From a checkpoint of a small mixture-of-experts model trained on Wikipedia: vocabulary 8192, 64 experts in each of 14 layers.
Below are experts of layer 7 (counted from 0) of a mixture-of-experts language model. Rows are named router (the router's row for the expert), up (a neuron's input weights, with its number) and show model dimensions 0-95. Each number is 128 + 32 x the weight over its row's rms, rounded and kept within 0 to 255. Numbers have three digits each.
After each expert's rows: "comes after" lists some tokens at least twice as common just before its tokens as in all text; "mostly gets" lists some tokens that are sent to it at least half of the time. This comes from a sample of Wikipedia text that the model never trained on. Tokens count by the router's weight.

# expert 5
router:079092132128134127172119133107163096193129123045082147132072123137171160081097118141179120090167079078148165091096083079143118073096155158107096128111163187174141088076150155151118134146134108156084100118123160166148124118091100187151143174133149121155158119144126139121159102164065146154
up0:159130146138173131117110139118116162179107135164142130095121113198153098153156143160123074168161149065191141162108113134162141173122157115167154103156164184104154139120136125097163219124151091157144093136148176149137134135067101147185132137186156182094133126141043122185136137124176123140
up1:124122148129119096120126045162099164182136149114062119173063145150127115088128158143146151143179138090147102168118105143142085107152144194109107117108138192143191155163133165151088155087121097096130092115104120154174123116073185061100152135103134101133117124173111138173076163184164118158
up2:121108174179155105146116170117173170108098130100133235098132144117130143120162145099164161141154159137162096204128116104137111138116139126144138059072127175093102123121112148164151119158164125061100126137137146112138172165120154136088113163130094172084123154117179161146178111096142025132
up3:153114132107147155110120142098154100122112102137129084102152116141187105202135062099180140162094111143112123107142134098172082126153118095158147056153086125176104186146123109118131124167181114119112105150108118114092095185121091108151050125100160127108096195109179180157111125217159134118
up4:113111163127179155164117100154174154077091083135143172136143121138139108125161199188148156096108142129176102195107148129121089122131119119118194152117106195140129082175117089181104161062111158141109102152178085110119117148118053111094155131118191150107109148162132138185176167148143131126
up5:161155125119145122111128106118180099123131107098106048114116131095168080150071139055095083087116159141172139182160141102074112194130120139095138099153116159099124108176113169131105132120103140136139000132122164132154090127124142124100117127156113115084093136124154108180200150085139131118
up6:147158115036133156138118101097187123119190121135177099098155089103123176114126169126166122133151123161117136116121147125127112103169123097093140097092115165158097119134108194141077154178114133134157087122131158099086100158190156205186132140166141075069126142119045138126079118160146142122
up7:147136122119120178105159137105105162109052150128170181107127138186207134070108126170129087137150115130167132153169138136142097135223159163174177144103179116173147059166140162155152136148118086075150112191148097163126109140170197105145159116148148122106140180128134115133121130117129104123
up8:146080135068096176192207140156112100154167089126139110147128117194125072189173108130142091123144165150117141124125166098151078121169123126145096152086113172129124115085111085130116184152172071115104113148132177129089078097155101127147080178159127089117087107160160088153178152116139131145
up9:140138144110133104169130125148076157144140145095164150100087100139122118100077162130129104136090107208144106177072099119110140068103073077068101051054153132127159113121140126168172111111136083098142135120109147101051131108120122078092126146206170097130132104146095096126122171148158103145
comes after: " the", " an", " acc", " to", " and", " a"
mostly gets: "cc", "oc", " res", " inter", " comp", " Ed"

# expert 40
router:083070163114138164161159170170174159153137151104101096117088089104148166090171093104141159114146085119151165149091065102128092095119136159105151139086167148158166108092165141098129161110165084090110090093102148180086077097118141172094149077165140156134153156169084089155148095157080160113
up0:133145103060133092146191081103146136130135140071170120124119071111184132140131081160154092090084116147084140125076159079118085099144141175199143124090140097126091092134134178110107128115073169146176083078182088078123153161170142116115102098133126125124124098078108120146138101071140118088
up1:113153045093073100175093078092106141110119091056138118134114078133113078133125075125068142131099105083114056114077150114063097132170122093139106101132113155149194153144133106127124074113148133117107126165153170156158102100123103103161157119113115158156086169104102115111143102185097184131
up2:114139087138124201125082156133132153144061100106091170111103115104081115104098109121099114114082114123119154173133141179057129144112203107099115070111150174120134120155139112101114114087132144120129191111138107102114132080167174081111120100149208087134121147113102057118184171123077137079
up3:170105072148087165140165186100155145132152102145139196132115152134124179171164137176173137103075163147090149148143092129177157109162190121122144093145117174161157132101149176184103157198145106161090157108129186146142166102118170145120133085166128131169160068147153129108149089079145114143
up4:158103129200153183107158130129108159106081208194151119178116098135181094182084088118186124127094111082130136137116119102113085155118124150137166145140144166127095142094158127183119143183124098103108143143120146116131136103143145099175121183109179138201150163131182107167136116169088077165
up5:082189178118082113099120098072167115145125091096094101085082102049120149128110088167128155101139112127151202121096144130087107114147090075168117136133118110122143165130104125136137082073125169047123149085124148083135131095155077086143171082111119132070090110129168113139118168174138136160
up6:144165134085114178123091094131196166158112147147148099083196179143111100150129157115123130144066152147127118117110077159134126140092119153139107118145153177149165059130104147095149121116062079162162116143148117148127146093132149105142189118130172077093131146113050187173173062153161126163
up7:136128161120117121125140082131127104118143123143097115132138092114054066140089053097155073116063132150131152131124119136055130101152084149116115100130159128088151112119139175162110173084158167069190210099094088115077181083103171100161135152152145108119117168114152144155131110169151106086
up8:115097140085128139155137156089102145139107128099145188121078099184145151083136145110121102139054101068177183139121175135089085103179140170074179207104108112127123147138145173172149054164131116118209133130122166089126164168162115092131127094111109122136150079167143129146110126110150116145
up9:151124139110096128175217155082130103115140101122111059160073144166073109146166158110138151095157100142105132134107103079065191112129176101134146154152168150136095099146150126146155078090128173159099077065148101141192099092090179132127077147123098130115122091110101154177103167146127115133
comes after: ",", "\n", ".", "-", " and", "|"
mostly gets: " Jean", "Early", " Glen", " Mari", " Norman", " Johnny"

# expert 56
router:066151151115148145114113153181140181125177106054132102140111103144147167100136062142161130077207084142132174130094115141144068089117075104168117074075118150169114090108150139120128118101192110155115104128144177152136134101093169137120131176139119108086173148184110111155096105160075134151
up0:100124102087136178090166127150125196192200202064157089110127138122087167089124164153146109189145112085081115140127102110124133086146116131149110215137092088122140126150095096128115166055103155093131140148099109165146122120114172127108126132166132118058113108169118078124142101105103105107
up1:172110132168117096121126137136163157134151155107145111116142165130139122045109109126096123149119050068142099162129157137096143093139149096104163138149139177142216139214135105105150174116116145167104166146148107165125043133168154111127113086128171125096096168069117083106147111200142141102
up2:142125155089108085133137195069106091145128174091047161093105097072091153097195112161124116155105103115151155129105148117151154183154127131158074134112088125126157106190134137134109140078135145079107173164140112147163126112053134107069122157129121129121119215083181114140155118141157136120
up3:126062141110115103065137136112108109177159124058112116069131152176134151087131097035096173121160065072111105100108134103172133147117082153095099098128108123161093150131120064092137087072133142085132105101148133123173109096129130142094128087081106102127122117171159161134139178144164113184
up4:075132115118121173148121123128142117128157116084150080097140104098120108073149104103148147138113097157167153061138123098141107131166163121169140168173109153131081138148092132095174113120033079109106092085112111191218108110147171098125190159133122117085178104153131117093127085082079122096
up5:096113156122064144113140158143099073108111130104122142131134111126096131120164135088169197215132161128151102103132162134142141114128167131154112060151130048109156144167140113155098207126114164056128117140150115122105113143118111127176072090071149146128145116163178105173075110082090086086
up6:162062161135105132142148157099097085145165112079136100118120112068186114116091102129113171143090188156203132116152105091120076116155087104175146116082097195093133087105074151164114131153128140112086150099121092119167164139209124085156116120093117140135157140142115115160081094097123159076
up7:128122105180118153144074074148181159134075106106153062156115130134126166145134122121172112160124123085115076176120111196127121127132123108123114169154132101134152162138143122106173153123055128086166097105145183149148127113106201129095081098152139168054100100102117127170149135143149092032
up8:114142112127071118098174140160133120149190138113115136119204109144111104143094167112202159186134085102136071131090066163123112107174190098126141113149136147155160077161136075138084095145130125094160163145108129165173102106116144109179163100098116091104131167119105063137167141101096111197
up9:110198123098052148150032123153139168159127137139126162142099134105091096113115177117200131134163101113161118119096087120089137113118124153114137139108138153171164090167132176102117061212132150135102112105146072186093168124100166165141141109166161118184119152133108118094147074130110132151
comes after: " the", " a", " and", " to", " res", " The"
mostly gets: " e", " Ne", " di", " ne", " qu", " Di"

# expert 37
router:083070163115139164162159171170175160153137152105101097117089089105149167090172093104142159114146085120151165149092065102129092095119136160105151140086168149159166108092165141098130161111166084090110091094103148180086077097119141173095149077166141156134154156170085090155149095157080160113
up0:152099142145062074133130127097182152121104066140123135145115128096166112149102155107169127118112141161183104122116145135146048177082105092167094096115103117090120081080191140174106191166149084176145132168135113090147184084140122103111121156136127101143164161068118106118210104143126142147
up1:161145121155115162161145167162105164148117102154132078127111111108122156106159117151137103158140114075130127149127125175120096083136158131152133152097200148175120168138101184191079140102105166171069133098159152134175139177242158124136110147192107118129120116123112107061153106066083121142
up2:173105151122165150158104101096096106141135171217088166075166109152163096155080113070132153167149183147101179118126148172092098135117127151087123088150048097122175091127161099164111165120164120183138155157111154127089150124111151211146101138109107147166168083168129116142143115153134136143
up3:182164102115097156113100127095113128133133083043177080148183105150145169102186132158141155139148092153137137128171079129142158061135155114097088125133084141128127061119132091162155074143151104177159184129077128104136165128184169104147124165114155165164133156088150143140155097119165168181
up4:076152148105145134097093160101121171083162137141139085133169127148126128140109158106099098085171145169110157115122141121115068118114164121180099192080137163170109131118124084170118161134171185089161146100128145098120127134132113078117111166144153144063192121100080219148138143201102179162
up5:116152119123155153160131190057147085162188134097145106085143166150154170112102177169128146129166110125103122166101106159116114154062101137158169193085123114121125145129106101170154091122086085131085083161160140117049142160121110135157147127123139142106193132120069116176082128156117092197
up6:095113131076111120124140093124129128085132127102125122127117152143136210155093147129108116150138175136138117182125126082081114117138144104079149119133091148125161106070059104104166127143158087164122140103145174125162179115102189201111120058097081178180073159161090115142105194113121165179
up7:159175129157159090139156086102107129153201114135125107118125130138159154098093159125147117137106127107140148186163038055118144079180108102113105153131138070114198074106117154138142042105128131112160119074140092107112103157106136138120119104084081143066137134102145076156168129069135134111
up8:196108166123130153114182140108106108131069093135144136128153138201098125181153131131138078192137173169114183138087151148162110131202081111155083120093116088108153108131135172193152113100130148108158092064107156111155028120133131130128135096114094144139135165120166090162113155117095110127
up9:118166173105152103178112106168156106106136122136091161086158121154115140111085110065162107147128133120074067172104079169129111085130134055161112171117113100108143132120075133089134147172109162138157047138155151146116102149119141150105061096134170185204161136117146130199101101101113146143
comes after: "|", "-", "=", "  ", "\n\n", " United"
mostly gets: "Go", " Geo", " Mess", " sh", " Bar", "Bar"

# expert 44
router:064100139177146169144143106168147160121092165077113110119070146095126167106161133131141136134101139080109160177087065118142125111156094130108102122108185117191158057099138167090091162141146133114148112125148127215103121103087098108086121141164155107183150113189092142119204123142098127147
up0:152176165161125142150144105131078175149066108118133111143145122102123139143144154179093184126119133137163075162100176096107159132039102131068169117160180131158113123093126151104111164120108100082157097085204169146116143159112188117085132151140161119136219100086129157146132116103163102136
up1:192123143092148119227094092077135205078147104148112164153124079155154161138137201146135127141109076164189150132113128140170121131128122126084172128086193185136076138106138127169142116083104163125104121126129169116137172160123148140121176091140125139120143138099177169186139117111109151163
up2:158148146152093125111192176150069132142178137083135139114184149112179142142107092112148181199181135116149176149150110184149169177122063136153194115141133148115146164086141145123136065103138064146194114153118133099143162144104145156147181142141140113094143113127191133129137096141134143186
up3:097160144147125116142120204109154137100183193204108125093148125162123114144155121143180115147182110124185144127111163137111148125086173100112142210147162134081170074143121097091119119096160122129129141127166030117187116130128151141059153109135108135159141120128187176135138155159102129160
up4:181099113130097166166124130083131118105108130148109187148079095097157211098141179116100119131193149109157154135114159141170118105087114090129152142093154122127163116133105107160152179060127094095085101123128156169217130137156130113171174092126128153088150112102127122100115175048150172162
up5:114133084078098120078123145123131128182136139088166106142150138177171160078117121124140132083106064078112104124143169103174091112114148175099161169105081096100199165147111118097159179120146182079146122104050124143118134178173124126173126141144095054147126162091073131126145162102143109143
up6:127125121127114154132124106093113126122105120124078111143124115176139117168147123065152128177126090171135097149106078105094141096203147119148135124136172160096127071118088190189092123035111118137148137138181151167119083149138134012080123121104148147070143106122119096166178134123095142127
up7:099099083133065096069130155074166162123071067154070086072117120083131133066093138147114124141128155102100131180161121119151083127114144090162101136154100135117095093050147088118104191151105133131123145155093166135172118125107121167153119087159135147105109148063164066163152122149113158122
up8:152141145114152100165096186105122076147129124142184132156151145107224115204129129080158146118126075194154112111112150090177114130195102149238103152124086155100140105138090113137163115130121139138080086112172116146077114122164099174148125141130158112141130162123134108155120108163129176121
up9:113167149140132116130157125177102119210192143142131084137182108095079084078093133162140141100117148130129082132113155138143118099181100101085129105133128125142154131077097139171144159115139119140188104172111161065083118122118107165123132084146102108119054120066075130113159075130138187056
comes after: " a", " the", " and", " of", " his", " to"
mostly gets: " war", " car", " public", " man", " video", " life"

# expert 19
router:083070164115138164162159171170175160153137152105101097117089089105149167090172093104142159114146085120151165149092065102129092095119136160106151140086168149159166108092165141098130161110166084090110091094103148180086077097118141173095149078166141156134154156170085090156149095157080160114
up0:106100089128099161156098144053116163140110026145182164179132076169119111112097125145133115159176134121080148131177115081153139129130106114127148117077088103116131143110141080070133149142132099194127065112144129127118173124146191157138173107125062134170118157103152103136106084157176097152
up1:100116142156129097111125132168075095099085160146050156111126115099155103058128108165126127037089131118129110110150129110144121094093154132066109168058138164132130110099104147191136123109103135116127186205084167138077153097178110112145113095170097133113113111106074080130170108100110121095
up2:092115208093137097124139128154196140121086095148109112098138123105107092207079133111134116136152093114109078089094103153125113157137123107185112087177096213091103150131115123118140139131151090140119125135129110087083122150153139114119164200134125180103114089091187085172060168152172136116
up3:128142122087104174095145111141107118119080102129132067094086142130110191175121141057154137089070139117127106173137157107088159197131129076184112062128172133138146147095154156109150107098121102085176121071141093104083133130150130126105111103158207183096128098162084119117118157143160153079
up4:126053105123177106073111130056125162177101161105092076117102107132165120146142118094121148189155148114121152136185118095140096142100154154070140101124105088150131080111177143097105089139130162074172121126129148114195153150116099188173121086116112175089100117113164155148093197080133122119
up5:099093134158175109084102106150115138133089128103134082137077143118098119195096088148170102092131166166135075198115146129054103110083106155100146168183125171115104054102117159114122135123116132123136141217133115134129120137137154114127109151174153094126144174115156169120198145192187124117
up6:095095095114141148121167142091083108103115121157106162100071116176232158134147105111171152191137105132124134164099143181193131136142210153136111125148157066160144122140114111155087114097169170120142163155099070079133192115117098147092077099104137111146148105147139124134121122106101191120
up7:187124134130105055138148146123142118186124142147062109088142121059130159057114122138114125095131165130104146122142113189106145109113119163203143142105131132070144108113149115153112049051152140113138138129074065095099103174123095146126097058123132142139127131088154144197166120135164135098
up8:143149161128114113097154126160181097169157160128084054088136166076046136176097155130140102105128140092057127102107096136112119147137130093143109115160075043143171157165124134098098147161113079155146078087127149147130097158120111068153098102184161197107103152128142135135137146158094112124
up9:097103149144116116129118086077103142098117158144196171190089055166127152144061106114140118097112147166140148175098153117094074146149132138096145180133154122053090098101112106117104094139157071141144157144133074106138105136110156127136082090134129132163164148080134120118129217158101069169
comes after: "\n", "|", ".", " |", " the", " Prin"
mostly gets: " drawing", " setting", " 1970s", " pot"

# expert 55
router:084071164116139165162160171171175161154138152105102098118090090106150168091173094105142160115147086120152166150092066103130093095120137161106152141087168149160167109093166142099131162111166085091111091094104149181088078098119142174095150078166142157135154157170085090156149096158081161114
up0:130114104153105116077128123104097074152128072115135140150111041136194190128152184109139139095089132131112158141140093101156200148096120136175171168099104139160097148175129119163155161138087123153150092122160145114142058138110195120134169103114131109078177081138101120117114127064110187150
up1:098082145128187098159147174065150093104151101116135207087133100081173125122129064156160115123099125152108110140105124064087129100083127161164085153152136108095083114154129078140128100158135106094130146151159085070173161130161088195075131124124132156161167111152081114101156168082101137142
up2:136157121186139086146133135139130137120120128094080133159110126098106123143136132161104067134177150182155124071100124119036105146091125126198122077189187156221154127153138137144134132093112100093151141121134104112138137155157122106038101129145105159156172109048136137187119142122131134096
up3:101144156117107111106115141183122086130208183119101103150136117120156169105144103083160133163148171154136114091119135129135102143082077210164115131166102106158176154132123168061156121150111129115127142192142136128129120128102159091089163105151177028124118043160107144159156137127149135172
up4:124137139045149127075111126144139192168148178096153123174144086136104097150122147096146144178110092093100084102135092109167139156105081120109088147114111087109135152148128134091155188103155105133192143123178102130130130109035110132111084120149153154119107181155058120124131126124224123130
up5:167147139198150129114107161154106092161187156117084127087110151129172190131126093072198111155140174085152128118094126169117146128072098115150153143119125116107189156169096137107135225177067147095158141098140125185123162105150109114139150143062096091121130108116136171105134144091092135117
up6:103073167056174150099088108126155105134133178126129146066114099097143125105103164086139081126088110137121140105183144108121136095166171113171145127146073100149057139127106105037155095090161133118077099076115124107086118100178159129099116184103147135140109138115156157147147186129189153120
up7:159155113117130110154100177139112085126222117138172117150070133107192077124118207145144136089150119120158093078129103087106168148084113152081160175179125109156185211177091121105139147122177157145138134110147135150100108095154101173138130167170109147087116166156155124163140153140118143138
up8:121143105102117184113169115111065091162111111140085147119169086161143134131124071120195094118137158137070090106160093139137051116135138137142099193157096077081099086086119101178106157133116066100102121122129108099166133084139090110164162081130097133127118151111033111160125139161091114111
up9:095154133198083157153157135123144106091118102130184140109144131121144136174127099125173130073123125146130097149143169183078110110166095106206116175160157130160116149113143147141044162114174124089175155137212153129161114135192109135176135096152102134086151119131166099088143128197097147127
comes after: "-", " the", "\n", "ali", " et", " "
mostly gets: " order", " study", " Gal", " contrast", " international", " exhibition"

# expert 39
router:135131147138153143124182122120156143083134157129142133047040089142161142115178097146150165153178092134160194166087120037114150066116090180120134169101094141127119111086142137120126174154169092098156142117065163129126111096156120172093136160144124117076133162129096136117186123134132121171
up0:124120146123131127092095165148141097159148182134118073069127095196107101143091078158160154134141128124154164138050097128132202089110194143095184182146141140088111084131104082194132099085075080139127135132193145134173096078116118131116110127133152106145123105150088128150151100106150116080
up1:182176153128117162105142158148149095154126145075118112151162143143112131110155063158094158171150144095113132067161152151124056174090154076068132104130157151106121139175181133105176128099070144129125166178198155148197124104132096126162129146115099132171114157140134179152198123154110162110
up2:131113125201150107160129110180129143152147197125101128107125137114159224155091131143091148178170091094111088138142154137097155187131154165109076079139115113152134119173204160116091111143143078134132142109080198125143099126125115126165112156108170063107128133134138132182085085099153169158
up3:171119177134103104129133133124096140152141158095139091173149104057096173155121158169114156137093099132164138145138156166162126200137122144094146127099150124148084097148149156184154195098188131098233097101159144135133155107155138136150209175128123110091074114077096128167132123121118089149
up4:137120185158077207139133156068085123117132113107112100196151110107124120113060144114207146105119149161129198105140112159131137127126112120095140124066111095136095078093098103122153076112119110151206117112157127064182163109121127168140136111100094101120097099132190136100129094086127113086
up5:141134085071170167129131097117147068096136118146128093095074125142173176074106113182165115130131107112187129144089154154112172192141164139157113202096170102111136130184150157114107179124105074137142069174168125119120113128163122166105129114130111154038116139157184092121113095109128119163
up6:128160223148112204109155105128141132144139131126152154054095143086113109112095105110156128139136142113151098132120211147127201142185120135174145109141104090151121152107132120155109057070115170102144132098160109133175101154164161085123159053150101132098159128125155059124092147145090113113
up7:154124107075088113164148104189149164166174069187127171146106091093146160193137168151143129115149128188064121125135129156148130145142162105137076086137117122134193132109079121083137103083081158136143099140178128132084089143128172123180083166130124186121157070146100121106102142154164148091
up8:164114125092149149125108108098129170117128089147175130155145140141139159202099195091140089096183156082108135107136141181121082166125156083159097121147108155133204152118155088129129099108083114172139119083147110104166122079093215064113101120139138116137163148156147160138108084101189142182
up9:107114119132160107168116197106110144063131092112051082119175094137160127164104131131117098112071119160112088170072130138109131151119168119177098136142131126115059114158159077102087174108117087120123150083127159140131121133087089135083139172108107126073129105165137144184043168129065116144
comes after: " |", "|", " ±", " Total", ";", " Cert"
mostly gets: " Votes", " %", " Total", " Candidate", " Goals", " Nominated"

# expert 62
router:117141144179126152181169107129134167114109134127113089142123069094168145105191071140143123164126170111102220109138109081092111036107138155096180158125119166105162141141143124102130188121125117063093106107113147134109127107159131138122110124116145166076155140228125097095164110158127144088
up0:093089091125117153120140142128098152235073161101144115135149155100165156140109126113126136171142088144153102127113154141146179121154173112097159108143070137141135160128096110153174162086193171140142110115124153079122135147127060181109151119112053097132070095070141100075109169146126163180
up1:104098124164100173147157131144088088084132160148130173189139097125128110199090155138107074117160134124109065107121127098063123131113139108111115105160165160127085190191102118087067140120194128105178152179146112106089142081161179133093133080127146174123181097143127146184095118114130113137
up2:078102085143148139113163127088132129140138099119039173147128108105163153037101190104126146102100142084171169143123107123184103106082151119141192163164123169148151180118145112118148118158133147091097138167162137098114112095092085144116066109093190155095136116062122147125152118159089168136
up3:078168187170087126167151128153141107102171142147146138133110119113139065097087123163129092090141060070071112126094133131152133135131130145142184157107147145166124062181086095138092113115117126166136138130087073126140158159067125191121212167153108178171127158165127123125118089128111120083
up4:144040158176125160147177124188120111102140208167111137148117137104127151177122116117121142207101143123154117108146154123126138177207168163134105118175145120171101144107181126133120182104170124106136125099108122135134108217109138161148130165148123060127083116142094167136129065124117136173
up5:108134099158169116093115110075128139143149131057142147142154134126127177109136196079117115196106138173084122109095154101162171135159153130122145167161085226152147144125101160126141151108171140115100174079163080178122130106105091144120055092163115157136134152077112127122069149136108184097
up6:140064132132114181159156093116123122079164114179091118146083132094158145109099157081159068168134101163168146177117137102121176108144158134087134144147128077133171177137155155134076097124116161141156131156057144156137150140107171162186108079072093150133129068158114204139140111117068137136
up7:125127103125174158093117155148148181160118045151108137112090148160101153093137139217162126155117099124121137182129105157107157111078105136126142149107123077159138141118107136139169163080143119135157144191132166159086082173126157144139171152168119134161095113140121223155160083178158101060
up8:112148181132149125121138112073095110066138166126120090123130156085103145163144141106188182188150089134104146161182132107198140176131109147121129142177147108096161098121168147164140101102126055155140042075107067129137115115142124148141157175086084085110078151091137120121180099156113125122
up9:173120112118076211120158142136124113204147124126114102123119156083126131095136188150127105173135149153112110185121166142135192115124063138139083148083079138127185172124117093101153103090131044162085151118157093175132142078169128168087100119131117119129122103131106091180144111178093090118
comes after: "-", "–", ":", "19", "\n\n", "Personal"
mostly gets: "″", " Phylum", "present", " Animalia", "2020", " Genus"

# expert 1
router:083071164115139165162160171170175160153137152105102097117089089105149167090172093105142160114147085120152165149092066102129092095120137160106152140087168149159166109092166142099130161111166085090110091094103148180087077097119142173095149078166141157134154156170085090156149096158081160114
up0:101107152110167158098102092139108096188132073150092109116109108070116177123090128136032158084075129085112104110138119076158101092142147130163136171130128170142117091130113125154143127172103143118173156054155169111100147105158090166134193143122106083168106159163073092124086139113075107143
up1:121116125154094121148084151146157103115103081143055095093103113161159183128183111147066126136092079148139086125152096142142091156135085139150086162054147162095120126068135127122150150085062106142071117136120077098152154146099111155104112108164109119117075098085135066148184151106109143191
up2:156069103111090145136107109110061122166100172115164109136097115084135091046110149082101085147082142145119114125171136105076123084076135107108156075129081162170172161110156139138038094068093173070136119071111117091128132153132121122113115100092180140116101109113110110093101110142106126124
up3:144091113087104109137097118155106094122070117159098075094147133093097148110181163121148144161067150153153142129178067158176126172074140112126184111141089120124121161110133122158087145075125125108091144129119083088186109038089152115090149084102157159097148108098095087091090150101089155164
up4:107060113116069140130122119120177071168108122138089118086122134108155124083131084099128086100104139059072135089128166107087106078187120145095105132128096103078093197126156096081112113098080102110143106123145136109185119095150140128087172136144164044130072127175106111118150139138171114155
up5:145163145144106117146138152120033053091153145163092061095151147146135135147156130115122125140108088093155151121165110127090028107116162156101134136069097110148125129087105192091118106152141098128119145102118127103096094161151096122119042100174157155127099124131076083094151114151065131134
up6:178159089123055152155088197132215093105158128120076112117090150081142108139133126085130093147134193107162129092101126107147120158127088199105160115118085147141138115142179055070130147148153185149048138133120150088117151126119165137114152136119116102165079123135147166158137119133123120089
up7:170118167158141121094103114178173105087143187167120120090082086132152097141147155093154153136108151199077128110106135159146088133157083147125137146131132123181102160106147207163185112128173160118178138147183177095195143122142149120099088140142153153122152137171117216139088156152135157133
up8:101151144096124135139159119176115165163131106167168175112167066131185116185111106117194107140134111144150173148175161115114133115147202144142114148160174188124114137094093130142184090155157133045108104165150125141108150091153077082145099157119184164191132152139164111139172087136132088123
up9:134161140120115092181141105103173169187173147152139101136117110083167149109091087121085140157099134143111131172148146100083148159166068148143149226146123069106141033104131064138211144117182105141139155129125144149103152091146111154141164147098107123111130123099102136114120121091140141065
comes after: " and", " by", ",", " with", " of", " Eva"
mostly gets: " former", " Jacob", " Senator", "ngel", " Republican", " prominent"

# expert 35
router:083071164116139165162160171171175160153137152105102097118089089105149167091172093105142160115147086120152165149092066102129093095120137160106152140087168149159167109092166142099131161111166085090110091094103149180087078097119142173095150078166142157134154157170085090156149096158081160114
up0:112156063158107103104163147096122116196096084129155095179152123116114148166176143140084220143100116119148099129127095111118140148182112152115133156141154107143161097121087105154149145111145080135099178094085124111118131118101077109125156039109047073104145164132090112107103095161127088078
up1:183117087026111111123111100103144140071110135096102159045138144098125109119121110123122122135157115114124132140089089032104141143117134131124135103102134095148124109149040157112071106161142083126100138045163101126101123075137171108088099119089118128150101120122151179075159095123121131164
up2:173173109099183135141148102135089120118128162159116116086124124162100123163131090188107117129079143108124141121178106142141170192102192083080116110130137148142176062114093157132094096179206098137161085079060091147147098107112152126093080115113135118136211129126140152133113155113124170164
up3:100144162193134121175066110065157130134157146162086145122213044117140106154124124117118133150139177153113111135131102127126073118158153187120173128113068145094156095071107155138121134090073115147120165144176155135117160118161159164061125141077136120156127130093072135154150170173145099139
up4:089164088127151178177154111095124164118150154131111188110139151155145142105088129115153170128096118157179085108051194157045109094148139123125096140123065058141166105107156149127092114125145141136123116147173101132158141170110082134161182124146126179124143158152137134154186167180076157158
up5:147071095128082152124173184164133140146063187155106138170125111049102094175134095101122139130130177127125106125152092071169112164104067185163150118155114077131092144183136130092070161125130169095101146147162088179138114165166131100159110127105113088142134136113092063093137143113107107138
up6:096056102143181158125111140090114084155056122127124126116116154116157127181130143148135147150087067128124156079169119146178108127060086116160162097092143010151116094111092126143131147148197116068194132118132143126129095101150117136122120094097148136187149096149165154119135124099111142158
up7:120167124104167149103114140104123116100089140120123132139151146096067171090164138113149155124062139118149137123123137136071171097168138098116127156120146134097088089154158140200193140143099178138165119173106159131135105131170099167174144085099083167188117184148121171138051055140138194116
up8:144161089101160142145163148158139132100110100147134151084144170087102137079147109082155193144107161134128169143128134105153173125240101111147081089060119117188149100118159163104093135182116095110116153098200097115103169122146144116110099125129076080130096103140118141170167131107174162171
up9:073095176128109164140112062159108096169134192156107134137167106149184158153074157129129143123094118126143117167152187117166121060105105129115173152164106176182118123149124131155103114103113113117114160080146152083098091154124125038136119134122220150103108172086117117091145106153081137105
comes after: " the", " 0", " The", " a", "The", " This"
mostly gets: " plans", " ability", " title", " changes", " change", " changed"

# expert 41
router:084071164116139165163160171171176161154138153106102098118090090106150168091173094105143160115147086121153166150092066103130093096121137161107152141087169150160167109093166142099131162112166085091111091094104149181088078098120142174096150078167142157135155157171086091156150096158081161114
up0:182138114097158143117154104056140093157189104131116078151144196117156094110155110114134151136134106143116165142181122065128147137157118084160132169111082135113162141154137150152137111132115143101137102136157157117138184132118185188074113160237173148109062170146156107135167141110117179151
up1:161179071116109143101138129081169104091105102120111142107106080112169114131195128128177076111078154140075147131101117123125129153134113094148127169155180188067139086182127145046195154128126175105101116141159148098097136111061132129145096150108144180091159149115082131133099161135099087095
up2:198106123090098153064125134146154082097104173177195172114146090157134116099090159126132163113092160120149139120077112119111129102100105097142220088135099101122136135168126060102182106116168136141090085122131135126049087146081169146063139130108169123114127098099137086108144094120098127128
up3:118144121092146078101108133111175102094123100088069132089127117102098130067101154151115125126134105183108135111110128114101178110109097235132100103141149092074102098092156110135103133161176096101078157058124126093145111164157132137117164200166119116104098172114089178101152150181154160090
up4:138120163141108177184158188079071166124139187063160147174128116133190089107184155077093154170070095140097190151146152162107144130114111149149127134118158157094145119120116198143141106106147155143107135159155144097179128120154110123153104146165170095127114186155171116104128165165174168148
up5:106127139054164117167161143089133184083148124121049107114113142112115088109133085140162125049141075054114143064119131147173168123107107130121101095099159086090135113168118126151094117137134124144113110097168127126102114115075121135085095089102066111118084157126154139053088075172131150117
up6:112154138147084111187130046106110203138127143165124146105213127147162098134143151118125108125126103094162136128156172163186126091149166051138114120107177150145154099124133107117094208134106080088101095107140145134081138152098126076071124053109092134119150107099108104105136170113099124101
up7:142177074100108132147157146176132163133128114063094047144130094137113151101128102125130147146140089112105128070090129126080140167203047158148112105137096118163145120160096112097108104104116088132122165081103137128186137100120105131139086161121126090143045130164126143127120126085069210105
up8:084071194165142189160129145187123108132114177165110186110136102158123188183123137102111095120127138170141111135146181156086129088102176171124157130109100156089135118178120121125160112108149162135110111149063165092120137159128145162146116120082143089152132093103056196148134158119142055155
up9:129167098119163161139110134126148163124165124111191069102104102154158142106129159188129149096079161136094068154098099124093075067117129132182143069111117141095088097113154119180123117119072108131165164109134107121094192142184106095112162124107091105040158104103076102111121127112117137191
comes after: " and", " that", " who", "s", " chronology", "ly"
mostly gets: " metres", " wear", " portray", " influenced"